Weights of a small mixture-of-experts language model, trained from scratch on English Wikipedia.
Size: width 384, vocabulary 39348, 68.7M parameters.
Experts: 32 experts in each of 6 layers, 96 SwiGLU neurons an expert, a softmax router.
Training: a variant of Adam for the experts, 326M tokens, 4970 steps.
Below are experts of layer 2 (counted from 0) of a mixture-of-experts language model. Rows are named router (the router's row for the expert), gate (a neuron's input weights, with its number), up (a neuron's input weights, with its number) and show model dimensions 224-255. Each number is 500 + 25 x the weight over its row's rms, rounded and kept within 0 to 999. Numbers have three digits each.
After each expert's rows: "gets" lists some tokens that make up at least twice as much of what it gets as of all text. This comes from a sample of Wikipedia text that the model never trained on. Tokens count by the router's weight.

# expert 0
router:471518504526523497520458508537492486488511531545566449454499519514528544538462540486534507519520
gate0:507488484492492512495488509489500540475522500519510489470494544547522476488506492491437493452527
up0:493497447447506482468525457491517511479491479502513477493488472498539471464497502519462471482484
gate1:488479516521540478514476517518459485509500538502480509488505464526446471474482450529496503505504
up1:545490488513472518530513496495503492494501520502512478534482522469527498482522478479557519535515
gate2:520480549446485524511459504525505538486523479495498500489485480509500529507513483498485504525510
up2:549488514466537515480494519511500544507526490491491518538479511471460501508443511518517522507511
gate3:524473500569491513520478488527511529527483472494501509449495477494469507506474541474493533545523
up3:513491513496510447509481472519496515564453507525525496464457509473499509489500553491499535494536
gate4:458492483508506489493529528509474496506549526459529512518560483501495487481481447510509527519503
up4:533480487528447510508494484503532534497551480504501516473489517553499495470522453513493492468504
gets: "\n", "-", "|", " through", " to", " then"

# expert 13
router:451499496508529473525517520491486459495474513491502523554556482536498466529502479512526469488512
gate0:495467519503548500497481514498509513511546485525490462487497519510512514529529462470496464500485
up0:567489472466522479482503520503546498553493502472507501497510451481534505484493531534517501510510
gate1:470461532486517494535520527540530478493483467527493504498530516472536472513531498496518475506490
up1:478487512458506512497516511480511536507494472469500490472511508509473535512493504484470465471498
gate2:536498499490484491466510463510525470509536527526464482457479503514541493508505519491509484503534
up2:544509538516500472504537524460459527485535535508508519515473455524495482461516484492452526484520
gate3:480526499536472484495464500499491492532528555523505475494487473467493492474450489513517501498463
up3:512472522508509487526523531466472472486452483524485544519511509475520497541479510504524515483481
gate4:535498484448475515497492527498498494555474495447499495469480506486496447523519474514471506522487
up4:496528482520473472476487475496524506487500456495505528521501531531498526510482484512511532565500
gets: " |", ".", "0", " each", " both", " he"

# expert 11
router:504494456525456546507542505509477464527492485529499487469500468525511516525513528485539534502471
gate0:471526470505470522531510518488524548509542496476518544479498525519512507522475555508479481529500
up0:520474485570539476504489493497521538499485520507507506517481512545543439541478504459511490488508
gate1:480492466505542505547470494492497517527490519460477477488457516539524505509482475510541483530465
up1:549443498490484514536497519472500546541484498458499484446485519540473483505502487518464466535498
gate2:545489488514548562518471505524485477478547516533546484502510502494515475552480511510497525522462
up2:515471562485505466488494515524474499503526460521510537493525496478471483487506522471535528442536
gate3:504460548506521505541489457508524514521451538486533481517519558502484500500488480508475470515507
up3:494525443570447501493498496471532508493513509508554475464456465519501496509513538523486463475537
gate4:498457500509515521534527555508513490501515509429516506498478503480489508520517503522473484543488
up4:500516526505513475493484559468454483517489526485529505491558488533500517477505468515542536460499
gets: " with", " which", ";", " where", " also", " final"

# expert 21
router:463505467471511535480513490521452522517514514498478527495564526489525504488502510523486520532473
gate0:540525515483511494521518495518535502517474521528507493539489519506478498512547488524531524507485
up0:507483543460476530491494510493524562514500464528524544500512510449538536534539546525509472487464
gate1:502511456499463476493531505503508490526492533512477475505489496515460499519564456561480454500506
up1:520453462497503520510496489490516511480510535488469545544505490458475517452505501495483517509505
gate2:506526501492533536528505506484523548499510557517538534495508518522481492519519506499516542533502
up2:503490515477484559506485500506485484459520483542465492518499509479493555500526497521481524494475
gate3:538483527500458517476528486483469514534534552532470495518489494451507525460460508489507507515460
up3:539533509550481452492522485498536505500456478516516510540519465480524497504505513537519526494509
gate4:472512489478455534482504447503506508431479510501485482506451496514509510502498482497499473480525
up4:510522504535492507487523470490513485520460513450543497516519494507485493459542471501507512512494
gets: "s", " year", "S", " team", " season", " Year"

# expert 12
router:478512490511506551484488488520516488495480559499506535532505463455512477451459550497511500502480
gate0:486467482510534510498516489485477502537452534522475481500513516491483482510459530509491494474502
up0:452493507550540462528531485514493437493476518524554480503475516489499478542485472466478500510535
gate1:539473539542493504490500462493505482550501521500536505479513522504512481545490492527476481520483
up1:483480546529480518510456487493478485487521506485510521502508525461483536483470523500556526506493
gate2:474512529532484503497502472500482578496491531535485514535528505480517475534498518510521485493462
up2:507501520477505524493494483483469527454468520487482496520519493490510544529511522532519498491516
gate3:493445523487467534495502486526492523519528526513498534499507476488504483472510486471482475504516
up3:532460481548520516510509497507496507503448507508494522489549497493450503518510522501509470481473
gate4:501558464471510481530488471508522500536554470528503546526486512482523531500472483502501550512485
up4:503533516494534483505468517492480566516490469534472471504488467504521526501477489480501538473492
gets: " was", " is", " be", " were", " been", " are"

# expert 5
router:464497541516483524527529498482510474498520536498458531493506518479490517500506504502533512472506
gate0:540546517502467495545493530473443501482466475468484472504492509480520462526459542471468527456511
up0:473478548485457488505501455494516503478476528539513516483503499488496539511559513466540530497518
gate1:548525499459504509497532516483471491514505522475499512492509493497499440430473502524502485480491
up1:506458491483519475467493491482526506453506506556480534524507522522506542509480542501537513447496
gate2:503499529513477464509483512503475506558524531490477524512464480520492510492483508489502498467457
up2:518535521479536438491481491502456532478503489457514480512460511503479478499510445525554499484515
gate3:514503487500528485534487482499497501479496513557506465511476506538469519522451541533478538502527
up3:536493477519468519514565473494495530473460478504479506476479501500497497469462521486521498566472
gate4:512501485510493497533525505460513511495437528526515504478466513488520506519483503529469500515468
up4:474522445501499491483490543500496477509479490497489462506449501463525502463502509462487512477500
gets: " League", " it", " \"", " |", " Union", " Cup"

# expert 31
router:467514476563498472513483536522486495466487503471469525547493507495495510509474471545523486524495
gate0:496512500539468519552504487455515486488469504510496492514499512519487514473466495509521473479525
up0:481527493484441509544525484514514514496493500486479474523517478481533488504518457489480461432507
gate1:440551492496511495417499446493482524529575514488508496517497519483516515489501522508506487488461
up1:474484542493466486530516544482502478506476493537518505507490506495503496518487545496524469512479
gate2:443513477528502458460526496516497544534517509508486505526527540494487519490539522497517516477524
up2:522472514492517459481533482475481505496535499509521526491507482498523536561514466534479520481502
gate3:512528447530475529521485512511536470504511509500477499511489451481504498493495479490482495488474
up3:497521536528481508471498496524506523480506516508458538508502490494538494478499487475497483492499
gate4:469487469453472514509497486474559493511504485456486474557465505544501456519527472532518474519492
up4:556465493524501556576498470499511483496459522479497493460431520474486470483498556523484482497499
gets: " the", " The", "The", "the", " his", " its"

# expert 22
router:517487504521492491503533481510464512429489490519513515469461471488484437497468482496506496493524
gate0:475481536524476494510476472535464498494558539520518479484511503494517473494479516457544471515511
up0:490475480505517496570475534504486455532518470531515531485462505462496505501479487506538497505529
gate1:493505512521470539507444529513467528512513504465484488520489498527490459504504480491555519471527
up1:467451492452491479497453510510484487502496477459494514532463511521482500487523468451513473493530
gate2:476545502515469463500502447487478542491489501493459492478484508467458451484447509484445520535513
up2:534458466512492508521516529463498554481516491557509466462446524530534564527498510491492523518498
gate3:483502540489511542528502528530483532517504494466478500515452517485500479504545496506493481493496
up3:485459528511516509489465493509514548514502504468523494525539521507458490484511460497513468537478
gate4:516528477451481512481524459489470484475483493460527499518543470515502523476503507491498511468511
up4:489478517450515517503476477521490507505495466525492487510474501553531503488487449479489498498525
gets: " |", "-", "|", "0", ";", ");"

# expert 3
router:532454535465475464489506482500484450462546491502471508499491500508485483535474520473482506482504
gate0:495532509522453518538504467519511491520478474501513508495528461480477506531438482526505499535464
up0:477472527512506456479540483478492489519504516484452465439452494533522485501477482477537474496496
gate1:524468496497550505449454561502468515487507493521505514524480477497487514515521490481456495499529
up1:504513474540538499522528485504508479487479529525485457504543521501496500539472526499522542494515
gate2:467525477515478515549496514511486484430513528510495524499526478509521500471485549537519496509456
up2:492476482493501489490477520526511513539521532504502494508438502493508551510467519519519510545495
gate3:487508478482457501483491502497559479508506508455504482530530491500507543472547454479521523475541
up3:538486518534526488520503519476512498457494536510488479491476532562493463491531506463526508489507
gate4:437491491487541519492477500498485517545490481476479475479486470530530473493519498549560465469500
up4:507481514470451451492524492501489491528466501505505490480490471478452495494456479512498464516472
gets: "==", "===", " ==", " ===", "\n", "===="

# expert 4
router:470512512468471463489527481538490529481526427485511504522474498468498509458516452471443491508478
gate0:465489476493548515481495529487506530492548479517484497546521497494495503469502509522493508483503
up0:481523501500512547504478475491524518488502497513471492494463499494544499466506489480510520510507
gate1:500498436509447488471516478524531528523496519519474498539522500576483495512531522494539484497492
up1:491518497529444508548515494517487479457512473486509501511456502445498488527502498496448495540499
gate2:517484463506473513524475499521553496498543478459494522475497524515509487506486535495503515476498
up2:574535492521486508508504483480522518548473491538495537488526479470490522472474489515517479483513
gate3:501492496477481498518496499485494546505462466474472531536510498500496495494533502545511469468532
up3:473515488523499503510503486479490485512512499552560492491505497512481518518524531505496462495505
gate4:551481509493542487509524542478475512509520464493514530475527492472536524491484484509530489522526
up4:493527543512520464491486504527453512471482468523446503473517494534493511466489487542563512482477
gets: " of", ":", " among", "=", " family", " number"

# expert 7
router:489478518471457515527534519491471508497468497535458535480468520521498540500511481503524500496505
gate0:505488509521468488470497512491508516457482496474493504473469486503495479534487509549483511505480
up0:469511506516513509491493510501548490540524504489502485527502510494530540481488447473487514520490
gate1:510521503494492516554437512496512543492498459490524484514514492482518499518498488525524500503561
up1:523509486452478551506484536491484554504480506492512506462505495474506507503478454496528518504555
gate2:523507486467515531490521499544451450513483490475526451478540465487445504554490527508491497529528
up2:444480499511505472470507539477531524494507468471488514512479526514544503465537512456515505489478
gate3:472518522446515547532443478462492496535499513517531502486466521483509471493467476520495508510476
up3:517491468522518493535453564514495517478443502459486519509530478463479487530489534484499537455472
gate4:498517523515521483476484490515493497518500471497492509503489488462461497514447520485545465472502
up4:496513514519501503482522515463554518539501470561523509472474474533476503514438476491483520541513
gets: " out", " |", " Succeeded", "1", " himself", " between"

# expert 25
router:508491530492482524501481478477502465483494493507494477498518475518489509517468495544539495466545
gate0:488466515490509527472466481492515505519520550491551485507508488494494456506503463506472506482500
up0:466516511495468499513508491472439506511464485478485480476532531506510518502450507485492500502444
gate1:490501481477489493497478523501524453497494478543482508529469488522511503489542481466521538501490
up1:494520499485470532498495490517488511474488505479484471520497476529526504562491508500506514533517
gate2:487490517472479489511463494537553506460452524503504501509523544523513460528453476517521531500513
up2:535508520511489470506524520525500548478495473459528477536482571476466511507489493516521504539507
gate3:464464492501504489544485477460499491485507540498498516492477495480522478462492524562493454486480
up3:518490483538479504477527539525519495503527517479479489514519510471465478500512460487447484485447
gate4:524514480455576533481525487473507490506545516494459506479521511490472523512520508488549507521496
up4:496468524494531522538495488549495522478509430512492508479488454536518490502494474494545467492475
gets: " (", "born", "-", "a", " ft", " born"

# expert 27
router:484490527462502420503518490502472512499532540491488491498497511514510495484486501502498526492474
gate0:506551455481567480483465477477490501466508522485508519467507525523545516507479537520450469517520
up0:529487530454477508507559522497535507498518516536501493525528554515509523484532499524455510500477
gate1:489464553524479536530472506475497488480498413459481488502498530528498509485489480522499468533515
up1:506514480418482448527486504512533475472527514509476513504485531556538491494501540502521492516491
gate2:507486505453526483495516535523499518476504503484495491468490475545501498507449504506517472517490
up2:479504489506540484467492475504487533509545502502470477424540459478498530483480509480521452492514
gate3:544515517466508476485515499471514492547491493486476462477504524472456499452472451592481492520478
up3:485469504507494493496482500542471504552541528488510518516484518460478464456509513499484531511490
gate4:507499521517498488501528498500470510440483494523507537562478537491488485525516559509461482538518
up4:482513522505476517502469533493500519483460468460550462453524456475500531509523539485503533545529
gets: " and", " or", "\n", " two", "/", " most"

# expert 19
router:555523505492530498460533505501512459486534493509489516524524472512521498471509478463495514524522
gate0:474474517517530502511455481512446498500526516502500471481470478497548483493502475478499528484530
up0:533491532500528512479466511525542504507479458499484510496508498494471477521467485503523509512501
gate1:519506456502509489477524475479524477487488480493509467500499470458514489459501499470478478503527
up1:499535473518508480475511533483530439494486492514501498546497508500527500511488478489508501486476
gate2:486531487483483538511483488511482483484526497537485461489529527508535550511508515477512501535538
up2:486535486513487495531499512514514496491504482519538500497517499472471484477516469465534475496470
gate3:492512498486541559490522494480491515500507549496474522464532531521534521531500458517472490539496
up3:466519511470497508519490540499525495534522469529529490484519514547543495433505499524477505480497
gate4:511527510477477542472475543513532550492485511501490505458531514451551498499497486481532512468511
up4:540473526471504499491531505502503463498476479495446543502528523508540518513491469505416491489513
gets: " to", " on", "–", " into", " against", " over"

# expert 9
router:504480468528505527543524490512534473450504467512475508504489505485537479453491507444447490513526
gate0:474517475533464514480525488514488472509471517480459479480488477507527520495497492504500496475493
up0:514527482514513540491493469508521501543529462481488490469470473458513520521490460481521475515503
gate1:494531519455496467530481508505491497502505493553433472510498533493528505489527502490513516506500
up1:499516499528471475509485454512475529487499525511504461516426485520485495499526451506487482445489
gate2:512479488489508513523480463476493517470540508471480489462497482464530526506485475475469472476515
up2:501478454499509507512493521489476498531494490497529490467491490439535528532523493519513512485524
gate3:527519464506520528499509478511492540439484497521510477527530491521499510507538519502492521508502
up3:521448510484520501461493450500524439496446482499488509459526532481496500544459508516492505488537
gate4:500509519491504523502503517524507514455470484476518477528512453599465527442503510501468528539487
up4:475470574439512516484479471489508482494483483468465528516501527495489493509478487473513540486514
gets: " in", " at", " after", " during", " In", " under"

# expert 16
router:498506507484529495493455526476489489457476496488511471518505501447514529509496533509467479482487
gate0:463495481500478520490494471468447533551529492462485463543498479528541532513476499525465487522491
up0:511514497499505517477513481535513476452478527489521507546483487520432479462499507526540496517501
gate1:553495542512475451477505499512491502479448537505531499476460532510461496537534532492518541515512
up1:497464432516528501486513460469508486510498519494513526500525500481508515520512518509522513476521
gate2:520485497549523511522522484484500494495521493533499509525511539509568511492454495508514547547507
up2:468499470469507529491486522542510481502495463472514475442506530492509496526521508449494489484493
gate3:556470519461488520501528529493496515488489520481490507502534521500495511474489489517472521508494
up3:487526448500519460514501501469510464497514488506471470519459513487517469488462539493515479486513
gate4:497489498532469494526503453486523501492515495475505486456513467485484478504474496482514517524527
up4:560476517466480515476496499488521487507490522529515493463468505473520485491525463502519563498464
gets: ",", " ", " such", " that", " as", " who"

# expert 24
router:465512463441469498519539475515485464503463520527469516536545493449504503523506482542508525520474
gate0:472511524488491502536519500509479477549467514503479481524475469508490473486518494497526504490461
up0:541534489501470508559530488558523497536507484507522509504498500490525514461476490503488509501524
gate1:480530491453499541448485497498516499533460486469506466489521491438522535472502506452520509452533
up1:487495476457500499412515483509521442510486519519523531505497490500535508493499536477489494473465
gate2:475507512524534532540475503514520478454522489507519537533499489471528475502529484543539474541483
up2:502509444495492528465493506506480514500487554521481502521490482499501517479548513544556515530502
gate3:528500504439495551472525524486511528511487498480497531478481521522544523515486462456527526470492
up3:463489506508511518486455473491459535470545506518440479495477488480507521515488523467512480496525
gate4:528445449458540519525482498498525480482487529537490486539514464479485515507480496507516514510479
up4:519449465491476526503467524476535482481476494493486541541527498465524547480482487462558486521481
gets: ":", " about", "1", " left", " P", "P"

# expert 2
router:464510484495529511506491543520484482467528482467476539469479503566524538482474484478528475525505
gate0:502480452515543530482497488484487510488440497451481534561532500465477518493473493514525539508499
up0:518496486502459507519521483485488484536497508512514481514505528501535519474530484490507486465459
gate1:507467557510514460488524512512480500503504503520498453514451530501505529496507470502521487472528
up1:544465510476480518488482527495547505537500483481513506468497511457507486506490467449494499471453
gate2:508560511533519504503514472521522482491501504465488493466461501459509450530471504520511450521513
up2:542521497530521521496466528488516526491519503463498495496511546521496539509476483488499507503500
gate3:474502528501439477482475520519479543495518485534495494509486475504521485481507469539478538462573
up3:496488509500493492476483456500538475505505463550512508517570522489497525530474454471502490479512
gate4:520532519493469459508473465500492518510497509463559521502468464501502543484519505511506543485515
up4:512472471512523489457464482486512529550489487497520501484462482467476507496481556519525464499501
gets: " a", " an", "5", " A", " another", " first"

# expert 26
router:522523500468508533553549506545488523489481519509512490515517511508473531484482514485493509507522
gate0:516502446500481512489482477495533523511509491506474504498493499531502490531475486478474495522509
up0:510485477535458537518471463476523507471474507538486494494529459518517460512486478476515505513496
gate1:549526469532465455489511504483499486450511513506504484523483489478465472458514489518515475480481
up1:478514508496499494501536518504530500491472497509518496529467515522533513558513485541518493532525
gate2:467499504530550495466531522512488500540498513482509466527491519520496472513514509511522517529496
up2:476503470532509508499511492504510456523466483505481518519483505487486507509491512497478511557489
gate3:528502487455488520509513467519509500454553516466510501484501472502515499487465506499480487509496
up3:541498481521507463532505494469501484467462494550493499477511520484470537582491548465454521539521
gate4:494525517499455475502502510494515484523514497496525497490475509494487508522473515514494552518498
up4:538503511493459526496468479501479497478484507462500510477521471481446485488465509509477506455482
gets: " of", " January", " May", "In", " July", " August"

# expert 18
router:501540458462509476510536511501455463492443436477487496519507531487489509503511490468496495502466
gate0:452561534532501509488498478494491516521535536501509537534514510467504469565524544529540519511516
up0:505499494496472521469463573478489510505476506461521544522454476471483510467561490523497553470486
gate1:518520513495494562493531511508497507504473521500509487503512526487496519535477511506503495512524
up1:519502543501510504473485468471467524505539510523489496487510522463494518528516494496550468499521
gate2:473471534452430470499508473519520526549476480499473529453504507521511495502490509530478515459500
up2:487483569483441487492482447517484493503456489495469514501509501493465513484489472484528529504510
gate3:536511515547523485535553461514504544515574466476501500496503527505490487533486492515448513495468
up3:497495514546518517553492489470466504507537507460489494492572489489486500504462504507513496522503
gate4:463537516482523543507477485520529497490487536504499484513501515484507470490498521536510494547487
up4:544530507512496531519517493481504483478492486505489512546508453507545483507526512471476500490499
gets: " for", " ", " For", " votes", " lost", "For"

# expert 28
router:495469536488528541454481480502554471524523531471478507460530519487513495472519573479516514468489
gate0:536479495495468507525490525538472499506484460516497456476434543524510503514464518458493483515509
up0:513512505497505495532493480509448496481478514434508469510490480488517551501472473499549484480506
gate1:484538506518453473469507455523489468532534526529462487562516509481494517499466474527504497499493
up1:468499512488487503486474511494504455504550502500468464483545524481446486525480538483453464509476
gate2:522499528508500552534535514484467504475543457538503472471527508513490463505481575459504506465541
up2:496515502473489464479521500498486457528473509542506477463530529504470526511531491479476524509551
gate3:515459522500522483460482505512470513504489515457527532524519519480508518500511548544532464500508
up3:487478522499487516521483482512492479470449501521500482548484464483488499489499471485512556500491
gate4:492516493510486481476489515477528486473531513499530518487506551539515464513499493538538498523482
up4:533499501464509482538519512515468481493487527443496475479473523490474501527514558463479553493545
gets: "'", "en", " only", "er", "el", "-"

# expert 17
router:514514519477523497504498493547472432478491471486494496454497521497460458496516540492526465529533
gate0:471460494535499513518514479508451509522552499487529488538487533469508460471477484507497497495492
up0:518486457470474563532538497504464494473489467522543488474534481460507518523514495473496454553505
gate1:503471480494475532490472483501498536516515487450494455532475457552475486503515507492504509454522
up1:527473556500468526482475484493466473567483499506497529510499519498452508493482494499580505495542
gate2:497533488512536515532493506512482480502493505485440469539505483554496509512534447531501495497497
up2:499498442500531512484466448497475492470478475471486486462507503489502497529458482482530517543501
gate3:497499504481471518517521470514520503473482512470488449526485472488496548504507511504524476550514
up3:511509457535526502484499470456494495492524519538515500502482506516480493503491517526490509458491
gate4:530471477508479509509522534496477465556492473515569538469502527507502485483523498501509494537480
up4:473471527536497476490492490503488523482487496508526506492493539507518469495513476514475486495513
gets: ".", " than", ".\"", "\".", ").", " school"

# expert 15
router:534465505544538519508520489495480483456515500500478546503501525503525510516521507541516468504476
gate0:496522483476530519516503498509561486514474482491481486472505463488548500550517507501509535506494
up0:545515500456469491529486485491484505498483520489518481524523517490513471491546472470519521506538
gate1:525544485504491511501482497499502485482469483500530454532520524474470497527480534533506476511527
up1:507507513516494510493502516514511482477522464513499506497494475522485540503513481515493528464493
gate2:502496509500468490526551435540516553496524502486483504515478548518504501516515524458473482454472
up2:511492537482508482503469542501484522508437481501485478529482529530425507530492510508464502516511
gate3:523546522498491471470514477471503508508466505491512520489519532535501522526510516522512504476501
up3:516451510508505498519533545523481484514477471491516515480539540531484498455517511531458467520512
gate4:507512497502516458504479482481492490502486481461487498496478498517521503515460500502505474520505
up4:502463524530502463513493507508527524519471518528537510489512475521523478442464525522517503497484
gets: "2", " Preceded", "ue", "ia", ";", " main"

# expert 29
router:497476467521479512520509539502508482479491479497501514470506496508511515443487533513514496451505
gate0:537524567526511533536511498487493544505489482459502469497486470509431497518468524512484489505516
up0:491506496477502545464479499500467512482500528465467498536505463518484517509519471525496493511476
gate1:502497468494484488477501474533495496540502503497503471486502472539507500502536493520500549516513
up1:498449506498482494531479453495466526537506521495517523470500495473535496486454525537494538523533
gate2:507511505457500527457497495492534501499547447484553484474527497520501534492497503494516504519458
up2:447484427495463522492491465480521492537523519480481512499536496430498535508562465515477455516486
gate3:459500482496541504487528527483494518505529505472465529462501498488513491458514498526488459513463
up3:501535528508497524509492528509499496525511493484542488509462501521461524514534515465485488505535
gate4:526486536505483478490489508512468471522447526509486514520479532507467472492454503493478498517483
up4:477506472521432495449513509496552519546516503482479507474476523518488503481494479485526462526478
gets: " from", " as", " by", " debut", "time", " R"

# expert 10
router:496474479477484472505504536509479456501501463475509518542442483476506462450488495497516494499523
gate0:503502490492508508496493466501470531500524499513507483498447470506472486449482506490470490532467
up0:537550516510475483469478481536494499488496516461525525480457505502485484517497509503467486499539
gate1:498502523489513461504498450502442518525494519495527472466537485466554555541511500527522486498500
up1:509514533490496487487501545512501460540496495516524508474480501506503484503492505482497518514499
gate2:502488482488487490512486514519507531553469464455515513461485446502517526549487500492537472499479
up2:503491502520531522505490466475465477494557498454534545539472472462490467458486480515492519521514
gate3:482505479507468498507510470488511524480518492503500485454535534525489514515495528548513485514527
up3:478536540504529457543520505532483468490504463468512519502512475489513480527488452448475447503504
gate4:493504503519512534466458521528519486507500516470524509432519470504518498509513496518516551493488
up4:506499512534511503482478488523478506510462497499514524493511526515513525504500520483558516507518
gets: "6", " any", "7", "5", " United", "9"

# expert 30
router:507539502525460492508463499477493538514518478483504506489499516473485559454499500547548479502504
gate0:532518531506499480522493487502476500504490541525502468502495512539455470517500482526483485548535
up0:480557495476528503490545486524506563469509476515486506489506484533521539476496471520488500478518
gate1:452480487474516542502484470487458514501471529519511484555506507509535521451530506503516550475530
up1:461502476479508509488477491498507485478500506503469491522516501521506525491472484482502531519539
gate2:484487508546465458517497495496530510531486526515512455528442508517525491501473494510534528507476
up2:510489518515510496512510495480498539523559513479515544504506431466545499528467503472506569494535
gate3:493515501485461507487518467518490552510525521490514497530507514479495514525475529478490508506547
up3:522499502489501459524497449503503510561484492571553541495482457472518507461460520485512482536498
gate4:469545488493524504479548460531521504524561497515501477506471471492530519472527508534537480492496
up4:519544524469509525495479517489536500495496456477490441473486504499501518519462465525452487489502
gets: " ", " place", "or", " |", "et", "2"

# expert 1
router:510523505509489509522545464480517503527519503497492515524476491483507498511475485540525509473461
gate0:465475493483506463494515497505524510501486482530488485504514496467490498521475542490520522554485
up0:510474509484503482524476474502497520457461470482514501506504520503563552503495498506474505560516
gate1:477525454486437484552533483477557496546504477457516504466486501500476504528458505502543466550492
up1:518454488475520519521497515495499462483495488524538562495463499464486477492487437475532474546520
gate2:513477485483507523558483450493522497512530510522510500505526487484477467504520493521444502561524
up2:519478498492528509475493498517476544484502501481493482481488478516506488492553481500490514462558
gate3:465476491504494533530486506506503534477459489450531485522510531498517507498494520491518512502519
up3:501484478481534520422488516548493490508447503522500532518512503494466532483504476511463502453494
gate4:488460468544485492497473464506516509548494492471475524498494523508480532510484481493463491515485
up4:464519475518521522497497462508475482494526497518500488528449512506476475490473508482485502545543
gets: ",", " same", " York", " (", "\"", " new"

# expert 8
router:455475455532511504454478453460526526493529501459504514529469550555532491513533530512478478475496
gate0:565456488522516485507467498502500484507486522503465468539465518510473472516507535469519513477512
up0:525506489501515560516496487476513528499497486494499495556483495496525457487488575496488543513512
gate1:489530487523520483498502452456510547502557540460531474473488534529485502494548519500473477508502
up1:478521479537530516470501440482507524505560553468519490503509531523506519464530534520467495504487
gate2:531532504489524474520506476477443459479534528512485461480501503508502494486532461500494536464542
up2:520552514504490518497504526478529502492524526479491505523446484502527507509479510474515494502500
gate3:561486485516562488545518495533506514510507475502471486475539473502520481503518497468476537464527
up3:499522479480529516482501469501513458467492492492517500501486489503527527545543477462531493486478
gate4:510505455494502507509477527526523493481524520503558477548526462476443502547505459476447504513513
up4:483506510482497503518499508530499515471502420480499515540491500451553517565530504487488480538498
gets: "\n", "i", "e", "on", " National", "n"